Below are experts of layer 6 (counted from 0) of a mixture-of-experts language model. Rows are named router (the router's row for the expert), down (a neuron's output weights, with its number) and show model dimensions 128-191. Each number is 500 + 50 x the weight over its row's rms, rounded and kept within 0 to 999. Numbers have three digits each.
Before each expert's rows: "raises" lists some tokens whose logits its average output raises strongly, later layers aside; "comes before" lists some tokens at least twice as common just after its tokens as in all text. This comes from a sample of Wikipedia text that the model never trained on. Tokens count by the router's weight.

# expert 24
raises: "ing", "ed", " ", "s", " of"
comes before: " of", "s", "ed", "ing", " to", "ly"
router:483511520579550598516497455416534465572507416426568506500464456556552483533503488524468537615511490432488526527390418524500445556516484522415441540575490465440530478578610579431395625560477473
down0:529458418434484461514515508534406422441420484587528501497504465500557567492458382426494466502595497522517536437433549487488457423541490541621538503494577449547560580411508530537515453492506398
down1:561413464542471515504540555491514608539594538534550446532493441591513420368445496470561448501591516513556556452450563551439483371424516541508496481474472506374549419486470401579411480623543497
down2:397623537433510455416455551499537558558475518454512499532575502474456514526512488473508457427503496452478539573515566564485451478577475464516511406457436500445402502472529556555581551518457607
down3:464517505572518465405482441494592504518486511429542451406451552515430486456597470515411511560501629561526488594539472417549529549512508536480492470505507550496482558566478451521462416513467553
down4:437471463483505535500491504457575484492527423628433530511486611511525495422501478427427429474444461472529435505546466417420622467449588469464489474503470425473536409466515543448635545527464493
down5:485497555547544477511515519545426515490449511512501470446484424517527488498437527445523479495438490431506536564525609481548507520496475501500568595478518552511520572577475471543434536467573539
down6:509496478408532465506478499507382527574500593458580432536499456557492559442540468517575534506526568522486437489395525481494455440534574528572410486503495527528605473487568513547435517474543564
down7:526499612515505535475517459447502543417522514424500433478502534522468502483505537512587527613525494494550625544391546506550486480463461534525434394448434421498501415460574554453541564571506420
down8:507585590520485498485429499453512457504639543433473554556544504452476565674488509469496493630522511605518526526485559519478506595527467497502469498529554491567543410554447431412517447569494453
down9:477499526427508515539529475476496428550525461550469432550446485589418478546497310542501457633504418473485421492480505426536559502425561533452500446525565484503494489591481498509481451564515439
down10:524530432480540453449541579493463446495585435476558414526603541422489521616497524509460509501364524466570469458491424518465584513476469408493494494431423572506529567459531432495458458468511512
down11:457520499490497524384492516584499471492570499544448482566476558588525465542517498526605528444507459501493478481480562495511531538405469591543591435578521532582478409553441482390457453585470526
down12:474502560508489488541596452550507503535495495530522443520431368479363431456564458544526478534492526390510577470515565533555600434471453474510455526476465502403480582545561491479495490452485613
down13:569466433481600483521529510451480473493525528499510471546493519463382539597430420514539557481505446458547445548564473494510425524477504505505413471484529451509493467504540529518495464538537434
down14:418502491442471449506555368570502460512485482565519477522522468493474546553501510460438447403502394501493505537442517443443503470474379486496532386525483585539403518504568609541583547499510515
down15:461488471510480513469505459485534538469487509529507465572457484520472497542605496543577538496493459522514541532533556495523487639600510514436529556477534449444395468531450459476485452408477458
down16:608570503512610349507479519432400489480590491464428525476480535469475453605541560528536578540519511561446484461562570540438459478488444439500521482453525466474495556492461552472554511450476502
down17:478475485487551424495541552489469492513504471474569452513537538482462534502529456463425418521550491530601440384432492654543489493409539492534456596461507507544476587578483606474500551445546475
down18:398469512497464469503499480430513538447555435584538480479548561541458542432433499541614463562489556488522538501523485517455458495491474424458513419573570438543491513524447612596518485512482598
down19:488400526466554544536655496506498539429541484542445520434555464508570611488489563528393478477498539437455454421441589448426557445518462383578549446510398530561491591533492589463500531493533503
down20:616448549496616488482428434520496563457449569467580593440488570508510567456511559462596517486436583447495509445454527500431491517537549500463509432545468415492486559550509511527564523489530517
down21:566469526457547447482521477480487596453502475443569451481533562475544461458410528540546464394544481601407422569513547589411434512513497503497545540523514554444429543474470534535427501595468442
down22:543454605524564429480559430580527484480577559456462464524474438596450519488529558503523435449551570572468446492523430572432528493435474476465521505487555438445516441599472421484559504457509455

# expert 2
raises: " the", " a", " his", " an", " their", " another"
comes before: " the", " by", " to", " in", " a", " on"
router:468455575469580516562470520456491529541432449511574523537474506494514468553571461461523514578530505459450478499429507393506479460502499449386496528531469458525524455647598513492493566571402467
down0:559489517459584548505574523580435517496527509474481561489470401457426546485487543490450460477463538469464437490445493569550554592490500460512500448525499471441452505521533426527472451518522464
down1:470498562414517588423523455455533443534466497435535617526480403389393498480563514552528428568491559477465518414494484504569462450486472536426511549481416445543468491532498468496467452455576541
down2:594475517461558444438540518483473524526520572504513490467489570492564445439393563447473538547441433514483365514569522591492545547494520413465466472560497575471514542522475526423467453542509418
down3:500456521564525529550468517517529469528570480508480555516561562485482407501534528468453496543508496472495462551546565531538430437471500566450567496573488556498510460543480499577513562499488412
down4:526494515495459534603498472478471466546562555501463539377523515430449471477589499499496451593461513439418421530469479511515589503462495460556517487423562450471497463518461420495392486413548560
down5:462479471534445457479546464563519441470589518468422517537555530494579411421477520499519564434515603489505497506495424504406525459540551525447536620456432530419453486406520586486521427570386480
down6:556493495496544464491463475403529484547483497505468416536518508555505505499455545520547425533560566572560468468533509577411471400503395541559477567501462512456531433464499517506476547547494452
down7:501549422485469511550526531472545563505538502538551505470520641557447483528534559421484463578468489419473460493402493603495451596469551491482560459527432475485459449436555450484508427511479435
down8:470444526419484506588526485512483496526424531492528568497581456579443486400536593550512439428482528521533529550552476459563575431535460576529444451527537474431448533499421539495442473516499523
down9:493464532449529511517567406517475504526460402552483550491598451549491498503515579440482547501545494501526413518598501565426465508493487482498538477507464434522547543609584430572555554541535454
down10:516476464546549457486492511556500585468507513559380491459443518535468540490437495553444490566488432580467501431501397541513442448409531475483499453556552472436412487517609447502516537514524558
down11:528546530490503474466555466429450481418505494511507520490505389512448523538510425525549489541478519527437508593562450514537550504431522520476456557543516546529436399418440462466523508506600523
down12:478416507535466445463569595552449530531587382398482515395484427408467517486453408515456436492496546566461459512625471470497556518468423529537474480538436445536481509551488547546524503504509502
down13:493532351529461483510499511526553443538491486581551515439507553537455598476517541474558510540487560463446444544511532460464488494521464505498493573557458569585533459540536514494466461499587465
down14:477531431518503522535521501598399475599465501480483491604469392444523526503416467573397544532453465606521417419492492522536481475442454402450486468461477458571503590540490575502557550545550469
down15:529514550476453470455526404409558491433465502451527563487517419578515527502465500478495519472452609487455554499540532478622456518470470528498544439515558471564442462467594591523581587538517497
down16:554496473468380460472515484542474517489516540467562510471478377530531664455511426366593497485469547515464523448515512470492600437459589505498406457465409430426492487449509488530566523536535511
down17:547494555545487558478541445546499517576550591598517539571477534489527529420592516479447546447487527532573490484503517483562488504512539513494460501498531483506396482471429518558615516394403416
down18:565574564487429589469551552476559439499471441497618586541517440488417478459468472466455667481393602430571474488511505545541541477598481564524493434516496558467571489475597532430525603448409445
down19:522440542494452482527642469436458513465553615509515440529458492427540515535498494452510567436553491583442530492432550545423554488446497480460504515550494498578513478436497434531544387449497518
down20:480554446532589496560490514458524583455486507484385438443529467490484448480471513538516477491534553496511444475519453442528462555548565571503582529471522522509528491529500490491514549531497567
down21:505523477494467516568513555575491515431481529541619604566516493515523512462557472472482410481412491487595534443465498417512524529503543411514514499522515472533493496503485524535517455490599552
down22:503529465540496468499611561517584541497502507474390516458526540568492535512431553544553533525450549509398468466504435498640485528591577600481494500528396467476512425518551501518521593438491576

# expert 15
raises: " ", "\n", " —"
comes before: " ", "\n", " —", "---|---|---|---|", " \"", " W"
router:484416523509561488433474547517455503544489528427562549546467520538471505499503519419517546502469458530480381499390444458569490435516554472508430424578444427519465516503580518471449471575423462
down0:476545605451491460460476512486505405497521504491525529466513504485536511479506470530562492585435486536460477480512637520436574491607509466533464468582456491437519543519411580519525508496406540
down1:408478539498527514419539537470394510491570573465408537494455497566544530513464419511460552373473505556488493449521457418470438524564467494533528462482443585539510545474444564448538449608464427
down2:586477546551484511476532471415529475603523475543506524482462556469442519427438573447514490558476446533454424506458430502490436492516536404476480420543477511441464431522372506487581525522532468
down3:397469560609501530517534520489505490558540518534494519438572388575546472493449468462491523543563397447438531540496545472459440533500530522637525458448476529522488490564517466572532507514491575
down4:502474567540505465494603461452475573466464498464534529565501465495577413495444414488555454558454416486559577468579473491408531571525544514528525578456506545497418560492528488443539524582498546
down5:523501514531492563515511552490532506522548528479531506545550506636567456478529468571473377490573542491508504553552556457476440564553481456499492541544458386471563579474520531435500438456497505
down6:476572466492567511426541534541428462550477528480448423502509391490481444528483438457487502554491534488478557484454552423484580536568655475459403500450548469492571555517491547505479494537444608
down7:491553579550448528468538473481435495499497539514452443546488451528537434436499393588450466495422524539499548552536490585562543514383398405398505370497528553530432499443565437445488525547454531
down8:622495518517447510584422420541595479565528582455534474540561421503482501563441440539531504436445579468359468509450543553412533556505669565492509546495567468491670519460482411525509461485519469
down9:541428451381509502535385521448558549459562546470441573490499455582529504514452586495497520613527442498559510523515499438455409468448504488516534551472488554507554528426430565481468417569493474
down10:533518433478469517569442484461514423501562461488424488548456482429497462639462433518522592488576431465517509483418466400526486557431469464484399506387512426601540474497427530556452466576430471
down11:476482520596577498553559455582494509499607543522496431546520555572458560433452525505483486528434543508503482570460595444403586476480537571503432524392516392409428445489490532510511520631504498
down12:510412534546492485543477440474506489489505560460519491412510411504514541437552590486470510465510567519537549510536557526567390563526441617465528472529437435517480425555495407450465472416588574
down13:602503480521552484595500520481465450506482485549547543509499471418536471481474457454480551482472486561454504495497523427493419557588482501432485519491499555505453542522522484493544440488443426
down14:492437526536463543531522462504414477449480437480419488451519528507508584445488478430509518488461519542503466510556527402523531506465565450585504625504469373630603564527454567549460466516452434
down15:440533505576438497483506438547486487532546393536536587537509455499498484445549563519508469480501458488572444563543531486382376428578478545481529562533511570533506592521586483534453448482510525
down16:554424476491536607466519453484529511544595401542570461515537474447432545506471475529517515441520488401605515481545444450493493474517508594552432498454400539505523514508364419540461592516509477
down17:503560510481412430468442546452517479503540535569490583445556502493516563548352488456479541500448554443460466559608418454563406464431491401515592439470547503487526465473469524557530604503509408
down18:460444491448473553512515570514537627508477551586505568531453458418613483535394468504563533543455473484524499530527460560502425437507493500454476541489496591499533560523440561556489527460504484
down19:516560446497550516464538468567489507598473540542456485525538493503556530454495485466456518413544473478457479590607513482467531475438478443625559532496555437445494569542585554516447422468495575
down20:429477496510499452438487481468466465455518482556557421449510464478489557491531525596567529520485524484519531530453544461520514478536408380433489483494539507605533449441487492461399454505466494
down21:533540493420535438468486569476428539536534493455501608540505374473470540415422532471437488591490508470500463567596433466441491502434458505467462470493510520531536532551551525446448450443507511
down22:498502569493451486505596547593447499587504481481567389475436525452531537595526409434558461422508535521567561440438443495497424560475497476532464489508484481489554499420502394500475513479475516

# expert 18
raises: ".", " by", " (", ",", " in"
comes before: " |", ")", "–", ",", ".", ":"
router:463487586498542576450510492440482444611513439430434549486506506539544476555501443538478475439543508565441508490449473540519395478495559511445439549607558378607483458564520525494522567567522443
down0:520453487439433384459467451490463479526463507532541559453513463551453497455417450524570536566484484551470483550444590513508496535500524524471489557533545526430526418553446590554459547485532499
down1:499502492526520493489436520494475472469443419576505543458467503529498428511476540556421547482468497547484572520546444495542448470413556485532515544474435458417615516480567568531589505490458421
down2:542464480512453460493459513342472556541495463530523504514587486447498531521581554557507538590524444520457473521542465563498453542589442430553473576482532432456459534478342429477455461502512494
down3:526531504478530594478471485477401457589389522561500595557511469533428539458556514529522505450505503532453549520494456426435531457561513515544470568508467541435487484484515555472560464523536504
down4:455536493512570478485547404488522416436531456507519465580495526507501480585516503489499437494477502582442435453550540508517547458483556556490567581530456466544513565502543542496441436446553428
down5:623517500459445630477490492482544494488436515519553568560515438512479524543465543515506498526517475544498447504475468522506456447497415426566500487467526589453507472498504475560537622512540486
down6:350600441535527470523521540548562464533487482598563473438573492479461455480465462554461479494453598537540626549506444462504434501442489465558530565510491475490530455516512503610425589449541508
down7:540513493458416413570486506543499518526446526507491508467420475492542515491537502480478459460432503491520522442492430510650423577465534515463473530492462435570586547620395528529474472500554415
down8:537538521469468401516520481480514447424386421479581412446538587548531482471540431472480452447585521498475430454552482510446486522505508518573524658531547495387489484519422480508516453567493500
down9:539533505530447544478522555531575404476524466561446586412517443577515450510513439448491470604481464457403557425530450445564410493510436423474455570516553553545484474424585443400493543506546494
down10:425497439482521482566579491471477437486525558514468406475479548437542503511515568534506468527497540544443449550506528616414511519549647593446433501460496490474520506562517472470579557465518561
down11:582448475443598436470474524500443576488503549453511479439496465535541432591507556552436572461479539570500446442537533533455488485512455466492501429516482367499464529526536562452569521490578478
down12:418500488576498400505405531522443459534433503541511476453471473539511537534515471531504512547475417506486495465487495486487517486429403592592594560488494470502568488462518525481601465448442616
down13:547473577411481502471506429545524499556467482553446393408466409460524510451533506417558497465558447458514525549479483474450489436478613494524487514521346494607563455456452478447483413416515521
down14:433541581485495469557471513521496525467547486537555485476474521520515597555492476580529588558452534432478443375456550450468535460484539525506519459407512451432455500485638474477450491578503509
down15:518494571537554466607413414451515513509468479484468514517456611512559475511520513378577536482538453474484491581502504566515411554454544447432484584613444545535493508579593426488423558487416474
down16:521514462464498495519543451477526523474471459587544440463584423496459489489524461483465507567502529482410473506548497515585520557554496426545553411505517420458582500523481523477504381467464513
down17:460494456543486479502508468604386476567471397542532556542415476498482477555418399371479548484434483578569512474505416473393473467556516457557470463556486488475508547518550431457587531523505500
down18:435449530479443380564572485609518507522563458493542523500498543448513544443455604459509559511547533418526490523504577464544509535518409484465612557422495448507566507460509483491504496492458471
down19:583538483518509563458467430437433519532387448540459414501418506515451491416526512548562398404580620453503505498489453523512483481563554396487495485578560530549449557590425482469475492608473579
down20:538398478536473429440505569647433541468466522407556549505590552480492508509475539484402567491448419453536497462486570430490463496514522503497603531497512432482460486467461502621474483539448478
down21:526529505445488459484555485508442493491531538552501476487475421493446532521533535446480446519524549482449583521516489468451450530395475507547502558419521443506484565486526532489496393502460447
down22:483550551582476477521512473537453598589518510584500548424537546441496439510554466531439515509474508583614541463482486459446511497597451501524372539452460553483471479494531466425548428591506498

# expert 28
raises: "\n", " The", " ", " In", "1", " It"
comes before: "\n", " The", " In", " He", " It", " \""
router:417501484537545541537530513418511550555546482514508509442471484482547491431464562525526474529530523559423418543385469448437440425518533515486441409534418428490550481549614500479388515516507541
down0:533532527499555551515376501532490571441561403450534469625447482457437500458484523549424493481483504536524491552543443542479528456429523522480569562534516411539588528429494397455498500481540452
down1:550455488451548540579433400454420556567542390466453448520479451566543452503536390450434573469474442462407473367385562500487591493463437566464487528495498438588481491446533481488540401534566591
down2:534453413527469483521495467526519428510456526453514494573534498479508474498540489545406494487483399436550476577613465570444433534420445609551514445525612581392579591533453490570540444492471521
down3:503512511484487499510379524536566439466522466555503498529538487586557517431504489485483518493480451539480522413490440475476486397476370496545383580473468511523524564534503478498480565540517449
down4:588454531548526519541402570547532404416456613457478458574500555492508521449516433472501528444482553496503490611465575415492533447562447434439446483547406478522475528493461485504460390534532494
down5:458415541491591466465456554534529481509494606573470583585570547490498529577523476474480499538447550481490565399464436465482474519499506463440422519496534572545454437533565507561442477481504456
down6:529546561460457531549600454566492470560464467523436502546433472504527534521403511495503479398459628494534532578448451509525451397584517528477565470487530572526548542436435469465397573428546524
down7:538471426496523529551448396531489493539513550386482538525505480461386520528578509478519490570506493534562461461477504462560542541509470480447545533539479435579462542461529478532537519470440541
down8:490430433500522411441468427488522582463490524498514501474590516426557568497507529524472466458571457519459564518493485507456510459450555480538483481581489482490652476548570519558500470485460492
down9:573494539590535438389569515582541455557463413519649493515541511365503480449413474550492462466569474587555492562514511477421487404497448528467559487548567567445478454525490524554455563547526497
down10:505523474478528541550523530536539518494566516491487523490604487600510430558540508559512488485558422494489540446489564506468478448484408502484425396460470476572498462474493597520522560470581390
down11:542578500486496492525506521519578547479427430489343473452535454428448560463458570460545560404494509483489508512497465456468461486492513484427402467474539483576481497480370590504547528556483575
down12:535446502456633478542487466491573601552518575506488551421457555523544548473537509517487480460387482488500587557631574496471583491471478488507587427487459456488523446641549378611563510461534585
down13:478530542475486485542464507573437526401519454515544390574455464514484476532568484413531551495489568554538540460492457468516488561610577446468494469514496547524508572498409475428452472413481530
down14:441483514548421482525525450592419432474520508455590478473535535499431464611472491448575468488437506455561534584523512544557483479549621534503492537535489463509533543549488491495425615500501479
down15:530519469514511573382456507587507537485488583537564490492487550476565524497500600484511504526479523511459508489530473474499463515554557441488568453555530484531473519513465613492494500523447442
down16:455493448525577427484421494506499581525421587449540498516475421534536562500529556489432509510509503562474523517498539457605560486455576395496470404536500567516486515518423449482600495530542492
down17:509497534573513540446548478503422524476388540500465524527515556548433513566520487591538472428536451524547549418526485517521492447491517459480456438429482471438457531551366513449552450511508400
down18:465561470514471499598442407468532562467555465485487461489411479543445473511550463504541553553460534455424555532558400498550453481451502497420544461524547521450493586551587512610502518417475575
down19:491395488522470479422451459519415447536576502559482520491505456460446511513408489555571517408486528511552449457519515446484487450480561497600549542496543497475578517472482504538573447462514451
down20:454555519455349558507415484431467532540467567492518406506452510449509496449459551490481456481555518516463530503473508450488481462470498536426384546512532473465494481459533518487445442515458503
down21:457550509476430505537465506481498543493420530468446459489503496578527541532415474479502437454481455510561503507447510521478518501486501450511468416469503528520566487508540409508489430469592526
down22:513390432465529531538527551459574511512581444505452525503465473497463471454459512472558459566510518445572450562375517411555493474445497483429547459479469525523486538535524414472507460459520438

# expert 21
raises: " (", " ", ","
comes before: " |", " of", "%", ":", ")", " ("
router:443537526580573545529538518455434424609501525516543519480498477456520528595445488532445533466579491519426507522501499477487455509499543472447505536626473435542555607503571553479397462601441395
down0:514513496555543398405498546499532478520569524481578462442572532433383599490495499432414523523424407531387425535411468515529507439461473486525522425481493534464550483497511578581513459473477467
down1:500491485545538474522517509455531448568558512515413569521487487397496459513487453488432441432532480411521464580461578473612533541460547500497576582497447508537424573557476451508509526538522411
down2:567531557452538549509625540503503463599491498550408513465436475550435481504517509508579536594508352498521504525563487455440443519423537548419491447537529396557511479518485558480489527510545491
down3:521516523471479544521510542475490500537491557502495541475544495501587510593531619493528439550404491519507453578479447422489451562572483485537481528506468520479502506539481386532473470469487587
down4:454538489448520490506462542455549466439427480489529527541505492521419496550590459533530498481531490482505539502463529533442464470563587526414624630387580533548456449527519440586449544499537510
down5:525467485551574583487493527519470531533482578486603585547496537465423459467486519506505498394435477550544515494519408506460442466469528581464469489482497486473570501499488385573395526475521432
down6:486482466478470499484540455540522541499430462482461394463503552519523467518486556552479385482481377558538578477473488526512491453522508496572506501386420465453524460492464523619563470444485555
down7:518567526428514450481461501478465471484489595432393475558500462457517522495613456464485466441488471443468431442478534504591598482533483501506476465605514498483470497532504451577463588530489507
down8:522443541511500525548522608469400579461543495487483449572499499506499546494521480337496505484490415503501479499543496512599545521534555406629536526490544488512473581505479538497460514586564574
down9:520407505482453566533472456540451581475517497498578464565537488600576397417484541444482523560526484529496472464552439596489477533560465483537524462472432457531494518521407482505601570492537536
down10:465466478555509506443483424471529439577542456477544604388543585565460559482482491559459388516478534495524506561529498446532467486427504501513492496555463538532513494513479451561490468531449505
down11:444539437480508522444520404454468535456530460469515464567456537449446591477509491475492480467579568432511436431451483522481482535576501450599516528477474577435525515507484523477519474536525471
down12:515429552431598513450471510501466537567475487466509529405472533519504489504507527483518571497451506447535467585516477475468471432433534519522468604463495514475497515553505516514444483527519545
down13:333416479490552527462529510514490534568521449411471434494547564544468538492551490484485573520505447503485440463509518451557429467524449493492450511447430418474483433523533519565428472622477482
down14:505581470529521572495452416517572497456613548427499518528549504470527404488444499531553534480451562482465471500569438598526527483496461599523557568499441442529491452368458498498468473537499425
down15:504417553414474528585535512432559524464457529484576461597460588556580492434525524522477659533574428598575484533458493484491589561506465487455499508525523462452485560491479538496470501519461497
down16:482452506488554534448523508498455443534467553469466463516475492466470447482503440389535590500423469477510587467515564482562478479495488376477476552406498471518551426490515446412522481615529457
down17:496534495461467578518479499501562417474376426442555560580446489451535535472477526495408470513559385463527461473463483537480439520450553482509565464563550566475519454415428532492567435498471574
down18:540506522460513523460558536468444447430556541559486453494479429544475511497556495523514428527544523533453446412450482499467518500458551583484519365496492487495541579567446524568455522516519400
down19:552498509425444545536417514505433474519471544499515459530533514521409512440447572436525504478531602457486513490494557515478541577430483475510534564543593460508475571559480611566604376568584507
down20:559502466559413516509372503408490523583464409534513511527524459521540520414511477571441387524557519541478541511544543453475549441394431512512505531547509579590430486567390423514520492513509526
down21:463571484652604485486498498558556452587493539551614458433499367527555473494522523422604463431561535515531546477537431527487457405515453543491547542641441448389588420607549554530490573471507559
down22:542554582519399406519478469475522592524653484555422479588444516540633502461464528461491443478503513534517423458461578492592448489460474481545511477501437505520480508598476500501496562471495399

# expert 0
raises: " of", " the", " by", ",", ".", " "
comes before: " to", " in", "ed", "ing", " as", " of"
router:504372538536602547517506460476520383533429450507551547569547487530510496593529531443469534566516494446373497513468414492496527503550435511432510498548460495524538521562495521522486543553499495
down0:439465506431493565490451456561449441503490539498568590558433500502497509576488510548514540491487533561502509483445488497500460564517498489524489534519482482464539447558536524532439527438458520
down1:519508588505545620526562514491452527528399545490413451564467529509546467442522458470580557561499515473477524448536505545475495489370523452556481533413420535506577465601494549468450508482512423
down2:529559523523500396596546432583572486496456570497458474529518508471502553492547510515532551474528507533544465428494458467478427449527502497541522519400528525486422566518495551454478472557504490
down3:489455513472491482581548537539477491480488506466501471557475594468474498429509397494465540442392529519489539476541504510474518534584535408537509532394521562461486453412498432438484523497498575
down4:527513573456541588540528506508498480550517408549474517388500534512539558568621530498502532495491482475516474473463501537534437523416488589468441424504489545563438476582503561465528487503509494
down5:396498523431461507540485518421508406533397587472564455483580507446535531554517485499473499504506530591525446469409563489398454489539451506506555559565568522567612540467489558508583535450588548
down6:573410565495536482503445470493403602455607443529467433507447513580505484547462478455620447508412463430485522469505527526510470489441594475424511516526475551458559585561503495493565453497458506
down7:475468512535495484434570558545385479525491556605559488535536497540559496506456472493509549429491439490535433445601526439569498402490500538455483416495540562436456495560498597518498476488463448
down8:542525405488543465366488434448538459478520454514602563497534489457487526492504493564476482506530576527528516542512571400421502487559529502576519481584552513429474450577469554602546525499488565
down9:503515495473527515520419500483468489533561490588473573611569525423480518541594486500521522495501501514559564517487509423610484514558460477435494525441513538571520402504567445536506490546431426
down10:527433580482386524475490538507478478465504454392432564442439459456525520433446562431476514493382553501521488505490578388471487505527488491412320515476448552431553467546569447488525533563446502
down11:497476629415564452499459461435404513528539517495563520538396455495499465531530486466524564422563430503518498512505441447503539522610486542502520392476500505559472392403498520428539461477420444
down12:571455478500518542568526511553408414534530544462582525465491516509517611468515483515472548440493617506472527450509528528440559465511562447459432551513452628523508499479515596518462442496488552
down13:451501576460451481494493477505518545621508471478491554487554443419477530510469385542615461418443453481567472407470403503549470447520542491480490542446478532496475555462431464478477480529524444
down14:543566424542595535557487506473580490429582506536475537470401428479497452460456400570513544612410508522493536548510496518560488513534572491506461519480482426526493485528464417602544540464416496
down15:514540602413529563399488517488543510492556613513502505430479513516564467513476427540496483573488474548468499576414527465588624430525568521542531462564470517501533528527423508516456528447464523
down16:507574551537511464367514556482513496609436500511559581572441384461497489553452547454461594492412453485508466516510499539545594537494493501544578461429590489403521497511491556461545470569415544
down17:586569606482468448467524448614590357507514533462421532511445542450494550529523411465510514576455554530474548543484480457533502498500425525515508508452587504536463467521485574555471558531515487
down18:540473512483482536430519505529509457496481628496527471472451431504489529559481586464437492501553516479412515468521519495535502534564553427507454529419499532498436569466503600501461515484494479
down19:632503564501486538487557422443425484507529484514536522502500476526439571517531566520607470548467504584516495449495444461511487559433556543535506577474604438472475529466645488456503523521489419
down20:433569494533453464483410515540449422537500462476655520477547458494604495486594515441468490514531487487510564513557387542511530416443523463562462523523545517501406466510498514451557522459521506
down21:482442522454474450588454499429516451510469456452530430481530515543554574605469572503548485484494459424544553439485485553439539427468419537537452385442490502482522560390512527554460578487556531
down22:504442609542556524402441563519551520562469524386554535492365499452422508574442527465535484524497497488418528514506514476523377453505513506526506492564559424532394440450443605450547569437524534

# expert 11
raises: "2", " ", "3", "4", "5", "1"
comes before: " |", "N", ")", ";", "E", "W"
router:523514535570608496573541517472426466471484405423510544543482522545449503482456520429519486486518578459456366454394495427451479455518609490449448554568496376552504511550606531465487600530470504
down0:545531511505541435590468585581419444343475451515518465490528461582508452478446503430543500549514500483482389459558572503503501536516494451440500533498586507500585503421569501505481461431619506
down1:570459498531582425533481509421576529565563416467531421503481467451524454440535447546474472484539546525537491426561412504404486489483535530425542390535484443548532488438525611565468521444593485
down2:534537485516513542491389423558466514491532560508521512556406466394501545516438471511416548462441456506559439482584431575499472525424441489520502555473467545553472530439500509426513440364487467
down3:496546520554515566421496489460542454598449521439530494410455534493536523392502477479432563644503568465479516505460503503469526382502490477455478470597470449414447563531496568492539571526501494
down4:453373612479528458490514507469501447488462440558495557523490534421543453480465495396466533494495545464558525469421491449527468404449545550498463479513483469456466490547485500477473541527556466
down5:488448483543488400383474488531460540504522583521518521499505476524469548537513539554559460495583487540432542548573546541419488481459400474608455541479545452580458513522575536512523395604487451
down6:453588551453493557503477418469441506495615535578526485550509474472515561439601478438447491536493565483510404495463514485358465447530484599418433477437476477388576441536414533504483488466548472
down7:432428457492522536564443496434522473549461466483538453453464468407566423455481524497518487524491584498501540528414467448459412523515497463453495500499472534505521427483530410620461485542499471
down8:462522472510475511445557502603561442549518444574526493551529428470453372420447520486454494559483468481532570486545550487472511460527444506541460537508519474542524500462475509417564529403517458
down9:398442580393508495466472540484524525489518516506503373459508482477566532560492492554603465447540520480484612464430475447483488496471477472552546493518451484442508492539550521578451535473430444
down10:446485425481598570474501580459474491512509512472510533502459491528491486494477534490489453474481496495466400516557561515535500582457531477431433468567505529546509568459566416527579400511530464
down11:516534496493498498492542436521498482546486524539519451464511500500471560473423553503461521640559441510533490552483485464531506470508386518552511474536463518483550568533466473575529426403585407
down12:490569458482401488358456523501573438492341517500491472460523494487485541455493478436524554475528477522512465516578491488505544413554499543555469566581475493432490551525530466448586482457555548
down13:539556536521460503461468483519385378569460436465405563443473485533436575466512525461566503484495481517454509516488529580435484485520555397514490481546549501536569457512449628493469530588527482
down14:592562470572575605405476561451548517558419410455543571527442544541476509457451550515499626441497421458519460466428488589468520507515456515515488458547410409499491467411509489490433556637531511
down15:414512553612514577524498402523597487631491544516483541545513534552459490359438519466434438545520508482527566422447599486418566498523357549495625536589468434508494560531495521588572541451418447
down16:471545498557536550507462518573563419487546522415479507543491554554576501521536518472490444368468457567508438513498421457548488416486459512555544479502513495453484498502485509630540544582446506
down17:548464557508526466470443442490569530506470558519490503477434457480607532464407447467454550533532420507546409557538571549556558447500396507452555483494512523464509550504469491451450556537432488
down18:523458525577481498536632437431465461531586500533526520491465485433505548448588442541472491453515464531490516499530502485467515487490472497518472558544560481469579640497527517487569481415396529
down19:543592402476557511568557593482555453567507499559460450492530495480476508486455557506457551556538536460549410452505550492495542591446598493382548463554478522388520499509556537444488492457504488
down20:523446535477430415519468559500468541546471583559542590482482535500459463556509384414537522476543470443504530603415492524479394556524475449533478452401411512546465474477488461524432429502421541
down21:567506464515552499444485500593422565508512483412487572614582561530539595519483548484446559445405448531529487481497522423502571494591550545517500540465544571462438524579486494498564563463507516
down22:532525435509487470492477514532500443575528510579595432489386446474496490497533386484480494448522575468504470491475477438489491537573384525483528500493479529546427523539527488464489481507463452